config = dict(
    moe_layers=[0, 2, 4, 6, 8, 10, 12],
    router_z_loss=0.001,
    n_kv_head=3,
    tie_embeddings=True,
    parallel_block=False,
    init_std_qkv=0.0559,
    lr=0.00109,
)
Below are experts of layer 10 (counted from 0) of a mixture-of-experts language model. Rows are named router (the router's row for the expert), up (a neuron's input weights, with its number) and show model dimensions 96-191. Each number is 500 + 40 x the weight over its row's rms, rounded and kept within 0 to 999. Numbers have three digits each.
Before each expert's rows: "mostly gets" lists some tokens that are sent to it at least half of the time. This comes from a sample of Wikipedia text that the model never trained on.

# expert 8
mostly gets: " Preceded", " Coordinates", " Died", " Website", " MPC", " Phylum"
router:454415463551440495540526542537503479481544466539569501461528518551566564482502458413516471540420408506457482518491484476470479531537467544500598395531493481500486556516543477575506521547515528480517525508556444526497524507562477432498518515410496441476535516564522548508512548510535545505
up0:519466470512617511491458437453556516474427468528478456508533449550547518536513493455520439496485447456457524526433511455480526488554556553485551468520488485491526535526503503555505564445458494452509504444459536493492477558443536455606549545479461476485454558472536460517445511509589533491
up1:425545510528524462475454495493476463521494461515484494506461520510520538472447457499570518499482494587467467490523483438556505472514419546568407464432508568576478511552543473480459425476442482449470438482531512575502466499511479463509572475387521461467463484468598521526507538493441513538
up2:440474445528522513543539424504452430554566511545519497485448495580567602522523411547469480535465478561418555501505557493545497596452480519489555487523483500497445523524504482483472442470524483431518508509510456501553482465569455523454464486471456465470499507521613561531543562524545540455
up3:450499442608502477535531593474442451525540502549531498536462482535426480510453447509619437521484465556472534489533519514458519468498539519461533439557515495507413594514522479533531532582478448483478473510505486592469489540517477488515513500526520511418570533540526500472551531557484651495
up4:543517480538451579487544503493453522460538557456419518536417500502510510473503433523531482567441491537447502560457394452499532519512503499492549545531483481407440532558516506538506502564513502496465561556459434508467446526561462445479569501460597476552511560557458559450494476493500540452
up5:445468436557405472517505507520489545514481461506486513497506525544476523471474482451480506472495502492505477521500438491381495434454467523476542460422531503523464531520540527534465502506430493498563502548484375516495456424629537439557559513413485512572543538564495487500555518512438523505
up6:532541491523488444535495498601459496508493520452536564532467532532544512474545573435498522542544506491516482466458451537550447497485550519490538367551462448472455495551549548490496534466494563533502500476566468534467506516515446514448527546470503459514494511440524481439463516478585428466
up7:533518479572488478581454476510452444481486498507619484481479606486460484496480521537524468487545512469505533444564511510456489488556550500537549449551537474530441469427542526509494549533420491446550426447511479510509491407514524488482565578478458499508564505493589457455515503459547490475
up8:459453511457553532518541546530485480569493474530543504556557471525531482543405493517482483564408454466493418456570449403452512514495533457527530482515535530518506497407560464508479533593444485421521536491399520531539517494472537538523582543543514480521451508480536485458525496434465482505
up9:569467546499494484481427523587514592515599471490514482578472531539457563465407504435468496494504476435435498520527508520501505489498472472564512476511548463508461510465532570507460420530493444516528514483488520476504505509497531477500563517464480435500529488475481531494510587462448439522

# expert 26
mostly gets: "  ", " Votes", " MPC", " %", " MF", " Candidate"
router:474498493525459501531492529553543512518528631519489502510473473512557523436540459430527435502476378516457448508489457475462537511507441535541512464466551477504457514498503522508466536478510545458522502540463448514501423503514496499435461502468555379455529534479470497543525557521557515514
up0:480519514484472410525486489475537503430446487535469453553475505595505507481555454546490445496532536533497419529393435508459497535555513500539503530552519518500539554569458446520481522474495526465478500534419487489492487432569514476443440439475503472479542450533514460467487499528452512481
up1:461432487601484497486453441472466489452578446508487564535421526515457517500505514474454517445533557455550500543507466513524511503541468502480520436503484495454494484546517481524495513528476535483437435548509512517507439515421538439496552469462495443506508521469502564455437502466577484415
up2:472491536484533443497487466557563491398469472449519484515501481569526476482452479521507492501456481528583499473528551499486465517540514584497486459473512521520512559533555483542519482507463517528527569464397444485553542461499451556460487495455544479507493519579436510490535572525525558553
up3:517471584468492458488551479493506428509500556546530538463454474507516609471571486548508442498486444456524518556486441523451473524486473481496426521525512494570494488542555513533427506495535469532481535437490448513516493478548516414542494562461469582497488516507509483443470446497525513520
up4:503506516530558515537522433465529523590494457507513499511494503504481552537442493532533491535519499528531486523448554488514522488553497592478470458487524505418548477513461522484507411511459538487479455506511423502505523540547558514443425445510467545457513512445529454486547490588475459514
up5:508493619529476527482511427504537507426464491478535521478526499530576559483498494487533481517470448505450524527501484439367532465584474559522472480496506508571471531505460556540478445520525507515552411522478515564447500546480506469446484451543476567511501520480504418497507518540451468523
up6:473478530512449465534476560479563559512585491559468472507541482516529538469567508461470446479486421587543463510483476534523475514483583525470431473468511509567534531533496543535545465523503546539553503524526480541526537481513499458526439497499470500481422554532528500470512525468528449492
up7:524494489466518458447519506561417516517536531527511426469508550502496548560459463429563504427458475532421498487450523490513516484502504518536526487535513530561487556527478511455493521528488487493511508493509573554489488558533549513395490461507411500455515564470436504434473428594538528549
up8:423565482550618525539505506557480473476465488520523536475545517527540543533464493470477413535434420477568479501522462550492532449517415519505485571441527473533493489571515511471508504535480562466491461444477434555547447480457497424525565430478450501478505526456547548484541517505510482497
up9:462596457473471523513504518467527489466578487532510521547489496589446499453479536536534436504457489579537461470548496496514484481500505548482466510474486479483500457510560496506512467514527511515503495565484437532473481516597483453552520470451564566490554514599513543502514511515439480525

# expert 36
mostly gets: " its", " their", " this", " his", " the", "The"
router:439540451562534453564490522563500513497502558500536561576461551555584479465505480447486511519433489520456430476505464487428486501572516583504501426434528419496489561527519473547483529551426431502500448486468441553470530490524515467452513530484491510460550508559464502523558529513542511550
up0:557502475558493472499493457520471480478486509578516494482510456596508540547442510412520521501455521465498555476511475465487511477446470566523507502502547504533531515519541519580509483470486448406481419583513566499478457540487498560443528538470437521521496484570516527430502528518494547504
up1:521512463459525563523542483523526471569509570491525536496495438444437498509590496531515477414554420506469486488448459510450517494480399425484514498577512526574494462583568522516516455505512494517498534453512504464480506502425471510523517461449507499478477519453508546439448492534450496527
up2:465459572493528421505484587540477441515497514507465495519499457538444522487540456496495498516544487535533487560547421437514469516521503533548523531500486505527494491466498470510540526493507522474510400509489472467403514467455498468402603479413522523541550441508512484569422493515473496453
up3:540476515520527484475463557489450427451503582515553463474528545548489474507498514492508523500503478583490508435471508502496476458572422538464505498513533496585495480447484526558507490461472465411520446540419518475543465501483525443541506518451432483535528593561495511537547498451483491576
up4:472488466458531387530502449487523518488475495509495514449485449553515485534429468502470479560498531540494421502454491511494511533458479534504520574490555591530470482486494574470526499442460514523504481449477499542457454416456516454526537496495510486548486557476472492539448518493585488511
up5:492532480513551537503377497552463494459569527543461551462516487531526466533475461513463521487398492431446510514476522484468452426514567482526539490533486419495447529514463455481492465532459492568521479540533479456518545487522514489454499467505496473499502537560525549540530495514482541458
up6:377504504493485509536492502513500520459585553592478480599495505512538464564467468400561490494455467504491470450453485566525494473562474489509383462516503498530537532512454483484514583539525468498497562522528472500520494528517547484505450539538516506526506539506489513486445578557509528476
up7:481519549539460466485585529580467490557476483501621508533493432499476530471480493507504534550497464511424488490411478535537452519552484476504429460469496547452448564514549555557470500481481530391484521543481463489471526503513479467438491560496495468483537561526487500529532532527568501519
up8:485461528553505476465440549477443443465497470437477479442434517487458538485441494490558487479474501552553479537508491539505573528513519531468515518425505500523494556541539559473553527466514465548466586553523524543548439490538448524427454516499473479477545465530512453542558472500606556473
up9:473468462439505533510464541552442476508559559575461403539435500501523468510493480460558494475477404469485521529552481451483517521626454542545462478560526520547488508538508527521558504478526503503497449474477576447490481524532447551479495552532501420537471483569487522484423536514448565533

# expert 2
mostly gets: " games", " students", " countries", " films", " areas", " forces"
router:489475486549493458483449543513539434523518548461509557511477490541506533469516511503527493597401453477477448508493468450444454547559460566595520500471553467488543551550512450555458496473479489449515497496507523483460475511559462503458510481497490425458579522483542534477530516560515549485
up0:504509543463464488456480472586536487497460442503528442474523551571501447448452475494477478468461480431461437536538507533529542527501536530480505461408547475420494470482503497454455533545418505468543462510494526493506575529545513415523471470516399491487476515515424519488497523524465540499
up1:499528540511480472514535466467498470468518519492477494548496511507503532494516577479483541494465551484437529461549475485429491485542490462529495566478466484501523524479510551591461496529470498516484496504545501531503375518481541496444528474526617486503532562462473467582454548500566495531
up2:513512465573489506500495556500555432535471542520588569508502521485491515465460532510479470485491553520500516546418424435508468450487467520487511514542476517497460473467496496530444492512472519500528490417545492447480497511423552494488448511577435484461535512563523391519511537500481489484
up3:470466518571548530464510469483453396497497484552486521470497506555545567525465522490539512437518489471453462490427531442516426510490510569548422437511436485522544511611462571502458476539538511463532506509554509528474470474470559481500490531521457411502516508464525455512467491541510575516
up4:483519472506438526496587532482476533478488562479446507457490498485509488504491512501494509517484497504499476570583455500424549520478458432487496518516551553483579448504484542580460580534460503491575519509482502567488542418494507563500569434501489507441535443516494525539527554546481491479
up5:483493542521468443527508478469444412542501489477512549502459547443491483480501467560528521524543448493480420576540509520517421525509493534474567514486548486495536465519477435509436493463510409509490504531510490497397492487513445474430517451406510506525502499475523514629486497565504531488
up6:483484439507558440502526489497533453546490439454492492530479467520553494512429482520525491516478572404510522532524500508500527501511515532414521398491517436549420466491549580423487548450503447475498451555488516602478482528494464521507558592478504501467448528505525500479449459552511516530
up7:483554461461514539491536459540529481503490520450529470511532494555488491486485479545393482499488504455483514539538485450402515517531486412488488545472503496483555534497505500514473496604435512466523505482453484568510477531509515466557494614446494488499524533474458526490567420526428515474
up8:492511419490503494475470512432542485571454441474512541471572477545485488503479481489504482501503486496495519488505464459497458462527525544520477498526491504483496494448523505483511505471523465447499521496515530513505429545474454493521470514499480497497422437480538530438515484562456510579
up9:470561516479449487526457531539434474565619530626523481475476495485500501488500496447529506517479482521481486499498520545477528491565473532527567487496535452486445400423534521424475496501521554507512587491490467521559444461504475494474441493477531469493556503545511492490508478378439523420

# expert 3
mostly gets: " La", " Le", " De", "fa", "La", " Fa"
router:459493531536543527531450579576489431497550515514518570472413567516502499436519463390456470505464488455510498556573466505517476553534483552549522466488528514538517510545543426589494521527515513467570486462459500514468467550546521447400549469458551483430541493467518532471528572514506510506
up0:455483551548507538571500400543474509520526544488457506560462531477485548489446445459526524502452533484540496534490603432472524507497456508517513489458569521437513544580535474450493529523482470505497436616575503511466486561520481507546456471466478498506544463540538560490493541483464561434
up1:485474533496458500503516479524526459491523496431451490450492514459575368480541537424526543540517488514521496472534506488467439495551476526505530503511542548573486498547460490538440456518467504509479474433525504441496455422518513562502460569525486497591520546536495493504518476468558515537
up2:416521436498493489477472599526553488491497455481494494511518561551512468564482465469487556602454452535513483508466459572516506481515448534520529459475495531478506531467548483534481552487438517513424484548507502522428472512516561481467536485508579503545601544617512524535445560507545481501
up3:477525431473510464521488546504474457520500564528553522481501507520445545461557436422498554527507486534474460481497551495492375508497491508529497503506435491496431554581489533576538486525470497474495443487559487545430507506442534367505497491526445512470524485484446544528498531492472544511
up4:432517548475455477415463507491551490488529549568551500475450474552531506488526503493471553482503518457440544494470500437519504541513495542493501544473525522574496463503482516527510554520529496497472464477507468502519539480467458466444512541493564487477502468485537554529476603443506520407
up5:491521384576455556582505477539510466482412623518514504547476527543557546545488501455485438606490489499518432550497475537513508399536489547469546537408515530527520526495494536543424556499526523495515460533541519513529479501521508486457492593509469483494558476520463489514475489458592425577
up6:523541488477457514501480495449525545526510490525530462429442508496455519480417478516572412471489462515538503522565406509535569528513478557456541544498472527494450527439500459552449471542558452455512470549477449507572480455531489488459428477549565494541505505512392508506530487491516508485
up7:493510436540472414501545535518501465527473510535555583542487422536572504494429489461486464543500425494479537495476549532459464447476522490515522553525505535486487467591520510522485486478486554508467505503459511506540496551515518460418455442496478458473463532599485539541526499517506527510
up8:426554546479504463514524513532492554532476486458495511552436546502475519522504407483483520645501416444476545530505526497489521480481549513530544544568532457548522567511543496526446514576480580456496492495528460501489453513477515464521452486462511534469480473541550583507501565537559532531
up9:483532483539451458524529494519551534472536532541511527416444521464490570415489386518568515494455488484559485574537516446468478489474545452558448482540591446407509477500517426509503523477506538407492488599542472417502475512507529446462461456420516513492540490530482476502502469503559441508

# expert 32
mostly gets: " would", " will", " took", " can", " without", " could"
router:510499510510383517481533553528471493548528517442512593493424454503552578447496497455524485539413475538491448506500490495508483544579495549531505447498547442500531560535491503497534530533472525468558475478505531551493499484515491480470481513473553466407500522501450576520504516601565547542
up0:507515480502543548439478441477449392481554583502511526515454456526495517523417490523433553520458484502382486501540550517504552499499521510485569448387516448485549490511466466516525435495509430469512437480450547489510521550514463472447462493558496542479509450517469452502486513499537502478
up1:455513463573488498486459584406457505523478522447535507490465492439491544504558427458446522419456465528504484481574535521477498482545508505549462489416526512477390555459565436488507489504507453490472434438539513572471619517473484423482453485516524520485509568504483520533394571555539495509
up2:499536461528460446497436495425463490410465609455515497503504486480420435444527531494455533539474460507528473534519516489460551503545512514480508590428584495418543492535483461584444512529469516510504523588562499458516468544483538478518518542539512488529499482578512444428437563465519532501
up3:499532558482538453466522529484575528503465505553555464536486474528445552458458469491509476505533485470509469558506558491548511540544444537530500446504541382586537457447516488516485528454529412508533461528413518480527555524491490468514506490466528546453569482515462413527557531566510564527
up4:502449506533501517476541475531459465499509462480480516464427509521540471490463485478547474536506536585501505450500519568484473520523492496461468465474493567424600523544594480567535488529475458427577534520536519469505509447523497427478488563533561446519503441538488477479527597543556530479
up5:530495468516498495476443425587425488546480574563519499500385473505532495478484522456533507596470509530462469600549505471451495438471534527484474490501451497564481449447483495481475480534435546498481509494448440483465468521532545496514506421461586514485442449491452531511514484546559504437
up6:516518499462402465487492484493548449524537502486483445521566514496524470542428486536445484492469567534411508548545478518478513461415487495452538533459443409493491518525502514510533449504426541455551478486492426507495472474413530578531489424489470522503522481562479413474543558557498540512
up7:567477520488505530494394492483527479511532473517469513446424538495506601550539487526538572530511498585533457448546466465479406489541452496519505541509525423503545541491609499460444515540498526538451515473531517405431503517516533504535492501478484378428572498549470455510526620442500518534
up8:460496385523507462518486513412534465494501431466550564497449514457533462565470490454515496503529473533433433497574479515462492533490536555483496519468467467470547551506522559482518517508461486529486456535573545540412490491538450504544490514479426512517491523550500489464538489492441535524
up9:510570534488432475531471496506468490464614525557514487566494510508539554483509517437457612453497465506557510482570501523498533562537513494453459447501481505468535498508465570547555542515475492428482386500483482576527425430524535480517431514521584450467476567464498587513466482473493452506

# expert 17
mostly gets: "  ", " GBR", "|", " David", " AUS", " entitled"
router:428499460562484482502459528574500414489530563475515557535506552538557552479506424476448471547444506466451549472486429460454486468581430512534505548485527475514475471560508499512523565537459473494550476524467486544518466501512511462428513525477499458483513526599534519505529589557509511518
up0:558500494513420476454500521516519520479458543526528465435479517488454556549506503497459492531486489530482541502494467475507419576501401534479502472510507485469520515508527532545528537542498523517571414494462552476471489425454482524493362513502558507476487502541532539565558484568533468478
up1:528541474547498499437467499474478567492498529498537522495515495497540490457432484529552515447547510459477475458470463423502512506510459573473535475572486487566429531464530541505466475462555530456445557419508488455539486425508535483500518563462523474557485411461493491541574551454466422540
up2:555447527581559461486494519518496516591514520490457418570516528526519565493508505515528436472533450521501536435511487543581514532538516508543536461444498483555536509494447516508481527458454455539507488515492494408526527455473525483508481433432522448478546515449507536544527590475546573495
up3:541499555504521542477453545478494421541449538419529420476515501441491534565479448467478476431437459499498512540530483500572533515539468503527581469519543482570523467532512483501485480537463475488480564516481558526443483543554536481416533487427491519524584509569548475437511516473465526527
up4:456518549465498530526527435543443493510561551477504491473483495491407558507497427427557486514470396561514527568517458505549460385512463514563464499504495582529478528516489454461487507460551570536522448510522550497460500512514425499523481443459476514468499527487439495445447527461525481533
up5:435502494541477502507531459511511502501488480451449550480470492484440535503469490454532474515480501504408501606456439502467415567511444476478534520524491500498478564531541482490493554557462529492489501541561499450531481456456421415493504513577564521509423524490473488491502445541503522580
up6:498431504556432475427550472443500433521545462553522487476494477550482489516487549435484487599509520504528472542523511494597537489460428542510471491450455436512473530554490528500429474457547509531527489583502451470517516530498525449506518483524502527515517571545538487444609520499538467455
up7:525475525601472558506478489540540514478492563479505525467462549485476559479484481506520521513417450458520484535437510543475523541487497506485528519522524481474438524502536491551428533551473532534497500520575481407475509443442433501457545463486481444487489466536483531476539508558575511566
up8:535520512600491497481485492550457480498488470506524553563487561504508516490508461476472495536486501464496514552460502540455466493586568471502519528479511551525426478563525525453532523437517556511504592531559389503547517512469494424438495544520505464504551472479432522497503504486504462596
up9:495529563507440508509489477430540563585488500456476509539513440544525525503497489542493385522489553475475542509477503396466482564495416600492526458513546504387514551531558482491504495553484509460532533487477546486492435397502472560507552466500483466505492525482488536494516489502523459537

# expert 28
mostly gets: " Gu", " qu", " Bre", " Ti", " ra", " su"
router:474524486546477439525449529531486475517555513506578484541447469553540604461494399488509429498469438524445432479530560496483491476509474512579534453435489494499503470509545478513487562548482511429480425442462480542438507477513492490430453470514576478519491562561569555491541522527533546451
up0:514502466475461518495504540476562480513506491503491418489501553493509542544500427465541453469474463514453549479470470519560444454540522535510519439519503535434468475470559485532473465530536536507510570503547457491494527478555520529469466476454499480479462462573470481489502464485503497462
up1:534492459503473473471492557469505512553499435456502495500464555511500570461531523413378500581496423537516465493472590547571497521469477488528466520495544456480526425547518486501499513558552556540520509529449529498463572422523547478498496461558507520425423492474488524491489510573547486457
up2:547475529477493527493534496410493471509564539505423469510559521522442515554502426444472450515506515547530509404444491466469569576481525518512490544579502552536401447529595504545520556514503456496482436457581471442529484502544470467459426464546457441496516430473475500442456562480541497557
up3:454516474585540531513480469494580415553490506473547432517452470558544537543493468547492456486484517492498435505439512514452457497475513484532493519514459517533466459540541540561511461456585478449499476471479454511484481514524447552418460435501470479488545491491586500459484535546527579505
up4:451554561462502523561427513441586414516517543482530439525490453481495550534492481491540462502462431469449456513561454482520489559503560535603492464528511478523571457506594430476552490498504522450499476448490556493516505453437550494462495427419533514486517436468552508520503539481514564496
up5:533517520468497504509499507500490515537518443547427479548506486475542536518494508452517396563487421472533527523498511528552467545519516416490491507507560422479407490513470427540512568516345499508488426528466477515467454460464505548560504538486501468539470531558544485482530473497548545499
up6:553533481513527459501534572541492529476626469489558538589466496495494500493544508514501512500480499594485471531533469553466432484531524491561471554516541424442513503495427458491578429495552565450539481511552538500486466456497537516526485522466514500459505496519476483478453502513504509557
up7:386502518525487479591556462477545545546504507370511531484549524504509531507442480518466520478500519530503482454478492441524525459540526495433458511558510500452487495558527446496486497507497471514456480541488499458556541427562464506488516526497536510513517508499489434505464563548513496492
up8:555491500495451507542442490503438543445514565558552468500439523514525533591485508565484448521533492520489430446564523473441436444436479502593487492479423547470477444495554426460454592541466436483537498422477470540474519477498445505430495435504463515580532466533494451504474512565482506445
up9:459452583435503490522491448467554431451509586506566531591536484545469518421468449588549483482514433426445532469557525506507504525476509535432490521455524511506437544477543535447420533439491508483526514527493448540489498392448521528543450509408486475487443459531502528523487507516530443560

# expert 20
mostly gets: " 1", " 35", " 41", " 33", " 19", " 32"
router:517467504579454483576484495566575478478510539470575476520483505534518568486504447455544493540445474470503445480497513468514508509483454506531486527490476474486474483548579501531435616434484456436547488512536495529507395463536497511527515418494495471483525529514501539479510542476500556525
up0:475494505527450487508581499503503492512457480425493523447516521441548562461482456448449479513533437527477511500573561465436460427519442490539471509429475470561542423531507527473534522408516500498480528439470504474550510502561519503534506496535582503569523508503545502492458499474486542458
up1:522501484522483499485527533491501423569468521516456512481528510522497447433523489496530496519467545472416520495549515475522493465526472506475503580558456499533452497558479555521441478586509523527557556520541527519504459415554555521474519539511551501519534545571534527518471454524510505512
up2:523524513484534473522419617513410535465482507537512494471492545521499554492501468380552467404472517443467435450490450475437490519516479475518453498488537573451534617563521493479524519497474472478483520475512488513489472509522460562533467515522470489468539474516537478540493486498482549450
up3:521521451489526508546461504452417478485461585448519465536502460512537430392432445545501476599503438565543456532456471475464509550536472584513504512471472524561536559504457428477435507497464507421499489465450526513544451526502473518554525527461503502474499590485547522525593494508486493565
up4:491577455475551450467511559466532492539490500487517495568564531563457415420538476516468492515489563511436469536537537514537482467476550487543496476458443469462496497491531533473477500479482454488478569447571428473473473480523471504498541529431523463477580449559550549466536513529518500514
up5:529477575491536497527470464494574485500457545511523451461441555499554471502462463481522505457536509566480478508516529434446489561505416527494540469430556568528516456534473525537550564465462422469499560535482493518502541544542492457453497500479493444416476538543507497527535488513546471414
up6:503425492433504513488475523453525474522495480501504550531473534505489518484464498529492466438535501492477497409478502518501451532486508514440513505528499487455467552462426466533486530507473430461468475501512462518527520436518490438529547469531492460576517580510550435567450491456450557507
up7:461515545472474474498511533571417539468445548529530512552465496488527526502488420469484464453509485539473423524498458456507448486547564550508556513440471522417523517537537525514541480476560425475524523484433490500534534507423542528477445440498505435512456489504542520516564469486520461458
up8:499570482500498510536477551484433476432512533531530592553490512457587520517489531444525427537488580575514521529552466419522430545490499496419581457531563479595533592545530483467488547577508503481534484456554503525524496426526481465448544494475527513520537418426549464482511456485483506526
up9:452498444473416432538558446555521525530533432565520532543524501485408490545426495471473535521428457518484524574546482519517477484513487496534479527492515447526540539508446580483491472543479515525515494514458509468483539488543510511442496536538414540465506596520528517514461497460480514522

# expert 35
mostly gets: " They", " because", " what", " those", " how", " which"
router:465504496537488497498435520503490468499541584420543512512495478589516501489535488433507490564421464495470482475520397481432458542561445584568510436481481477524524585503502472560517505506482497437535490499540502537507410513533484456532503542447555483516539541557561584506549563522521501534
up0:450514535540473527427531491538456461508563434509454467538533514493473487511498572442531511562491488560492510438552470545498505528478486469556429501447472503484477548545512513422512498464491478461529508546469535473453473499552557475526514493466478459536527598532485489473505481508441531489
up1:539493502546554447498520518453564479567469469426519488539541516489538479489518537439529439528490496553481477563547466444515425564523390576512481453506489502506453503537545495463577516455484489499508518434503537500557502564469419468449500444463495462486526542512490536550550439510508539492
up2:428487502503448559547533462549469431499407543562526521563485468514550498510527503547497462455534477537471496418463512528507476464510511472534508448511482491517458501469488548535487479517388552555531504530486498490495518468498517559488449492466535520505495610566548511499501402520507459433
up3:480533554475467505525452503425496535477543426506491509490489440507477511528477466476549544465554462514475407440483507444522480519503455559522507556494613444604511420530507527426467475472435543450452453489531528503476408487563438505577441465507532471461543517546435569561414500529581541523
up4:453494519538452434540544505573466466511517497477483554522521516470447492451546465434493494462491528522497553521530464524507481518479480529583519492555497484588504418511510489475515477534387449461475389423447454487497540456535439412461527430507540475521487510517555526530454550535483553484
up5:470491508541504526518500438513430550493540533471566482471525466542488462477523477386491469531492479567538500502472414509496459518482517520536505487454451455531459575457518483488507536548479494496542453546532498500466525380458504506568416542490569483481443516585484510470481602524526460492
up6:508396590477521483501483528450509542494487484501497489454517495459551525508513487428539464427417478493519488512536458521521458478537375537454493499527476457479475425497484562528417430458470560492542501465459506558521537398538459430502496533476496451500455449515474544550505438514570473516
up7:510509497465501515564493509499515498444481491546489492512488511459509464460473438563420440502513519494503447541623474561514503512502485536405484496468494524505459441491492494479400477570472419407486430490517477457560463494557504491522486504502443466504409532524540464436449461508526481585
up8:453462515480488513507493492520456506551468545469522548463468515564471531432526479475456488546479447511469434471477416449460500504554465523503503465443554403533561551516483538419495504510500426530552520587512520523421437502433600405475480560477492490441437600525514504475441529519464583483
up9:526478467554469513550423480555512507529489455480557570486444522553519511492420423510582454456465461512575403516556496447507522583478483501503490528521525474558470519557522486525531516559428506488532518512432435494416529474487464514508513506472529493454490488463472456524400531552469496467

# expert 10
mostly gets: " Ka", " Yu", " Sa", " Ni", "ō", " Sha"
router:465502529510471489530493500519518442462501521489564543512476545564436569448510455435496511507507473584489487535552544441468464544520475559567524517420509431521490527512494475520497576490494509465506437458467466523491490529542489499499531489493536415424567538515500604512481495557468563499
up0:473488496533510506534491420529512554504481559533508487516454523496525543521529513454519387441549521499506430495463440452476473509554504533500486513568489472422535547500566429471504564577503475434449486489518551533496512513583489539510475495515520491497586497473554522473498458550473530462
up1:519482449501499474491500460514536544535535490411553526573499479451563452461488477471468475520475532473502488536424558502483534545576578513490550523586502471485490479438484530574442530524443508462574479480544480466542445486396485557499482497507433506514488469511567503525490488470502540486
up2:482569507547415525418525551464496490494510480469503509473508457510443495504526499484478425495487497523480471485544509592550458516538502527494519576443497520486501478554563441538517468560491490501543507467517600482536524479573468510533532554556523496479586435553460480479494491472467503504
up3:501486535515550483555540488479524463489552529543499474514521575436518462513474532448455489370496517510461454494429464439498524567552551551404569481524510488467525512452475526492508549477490455480470497506498514539462462526512530480441625537519431557456577486476475486539492503500502523452
up4:538487468542459517476470469488519500493563463523489502422488504439516615606523492472556496505469482440486550490430461542491511495525461549505501490571492410545429515504471495552489465530556549520472508526435486492503545578525561524515515442455476489529483493529560525448497505524494452509
up5:476477491520458462508466471518503466563472556538464575446480503492486542569455487437502559496501445535543483489470468454469449558539476479566475466510466454474547557494464487501466479486511491484478462450479534521492533465529564491498474416449502514513554533439474597501552484471522552459
up6:512494470538551519466482505531539545446484495460505536528520486585567453510437536486496497501511520559478529567499535590507523547515517511475537487487539504492516518486409519448535497535478498538503576549570508574546516457476505498517434522407525444512505494535455496518455531487577491517
up7:454536429507476540500488528457426461533483539515468482524504544467512549481485438507521487467450475485493418578513498477506545554499498433543533451475484482536542521490499507488500519529415507559488449493410492497483530532470550424473452438478468466414558517544545492541527507494486468564
up8:529559518488564517473518480480428545474527507466430580487512462561470543447625544479620558492486502536522451504586503471476481553537555545567600475424456506519528513539484451505454507485502462523544430508464586527470485485471554458496519491563533513467540518528469543454489510540522575475
up9:492505406483501463489532575518451547559463502492547477446494454543498436503522490453476497534473538539551411497544470527441497493510471401522473533501515527481555485510508507528469576453511593454520512541470442525522484513506512524547571532518588531479549526541503477537471551597561539485

# expert 34
mostly gets: " Bl", "ff", " Br", " Sl", " Gh", " Dr"
router:482540509572459451507533515542421481512497493442530486510425581490483512505481427472511442539481540517483529515552460458506494503530472471537484487499512415490494496480476457560459542541429474466559481503539549480495481454534513440517520429432553449528575508578464526492538540515542553499
up0:514522454511496535533542567505480541408535480481543456483511486510460472455501443473538453460502497490513432562520525557505510534533508514587494504411444576523542520522491461528513548477528459482526474457490531494549517485513518426518479512533441533454590504525505490547536529527441516496
up1:484474514494523456529533484518484466545459545500497542523526469492511531383532488499432405467457496506486500468490409528463496487557503420512512518527511453587532461545523530508549507413441507502476573513452513536540505452431559511536455522472580475472543496486463495452520482498534383551
up2:493567552546468546556463514468516547473512534470442533487430580497494537549499491458558492541462470555469476353519400530459493487490582513556489420465466525485440569491531495553444442512516492530460502532536515434504499541497512434479523430498455553464502451507486516497428537507436484481
up3:466570506502487528568491512516545432431426440536584454492465508512480534483501478556481427494508523472416537566564482458470475477486447468502445470479497565500474480516531487544495505527495509510512549511454478441530473462475537479488402451460490476500506496519424547461531544543443524502
up4:449483505498499522512470506538448507472488551540560504464470441515497489551509572536501512455436483486425489534482489494447494557471567505507463476477511579505498522528514572487529525485388553518443519465469496464430468529484430497484551508420506470467547502575539527545466496548533484488
up5:521477498528489539509566512468485460469507475449436492467596449494492526556465526486548476534437458543452470530566458517504541511568469512501522526532544556468489481598558564400450469568502496385500519494495484539515523541546475489450482488469574500487477517407494583478435532578490499492
up6:425556579471443530535514514514492525452537506497480457506445531538536518527518491506482522552466584488477453522460455505401542484576478487465499435476472581440443436496525526535483517442504504467463513609485437450406471508492489404477507473481536513484491531556496491502538569497537588483
up7:497510536531494520479554467559493531520488497472490517555469565531549482496476438498528455526514411492465472543574552531511463515423486519562520498519515452450505513470487439547479491466450487476497572547422506491498542488471547546483502546448524496462447532507510499539433556490518476469
up8:424483496518453496450527531452491527473456550493558467465485466534574547471527508486478472560472442504446487544483496506502482471479493550461438522552463563517466537458497480523477512501475507535461539464561464454528541406556445548466493519482490478498584579533450506514492517441549494523
up9:440435498509507463572458516511459406436515514503496483464498523465486457537509511412513494508499533469415503506513514549484537551541499499527510473485506534531555555571420462529548569472538484496465484523514532518500515412499474445481538456534517536496542489493545503483554535516414510497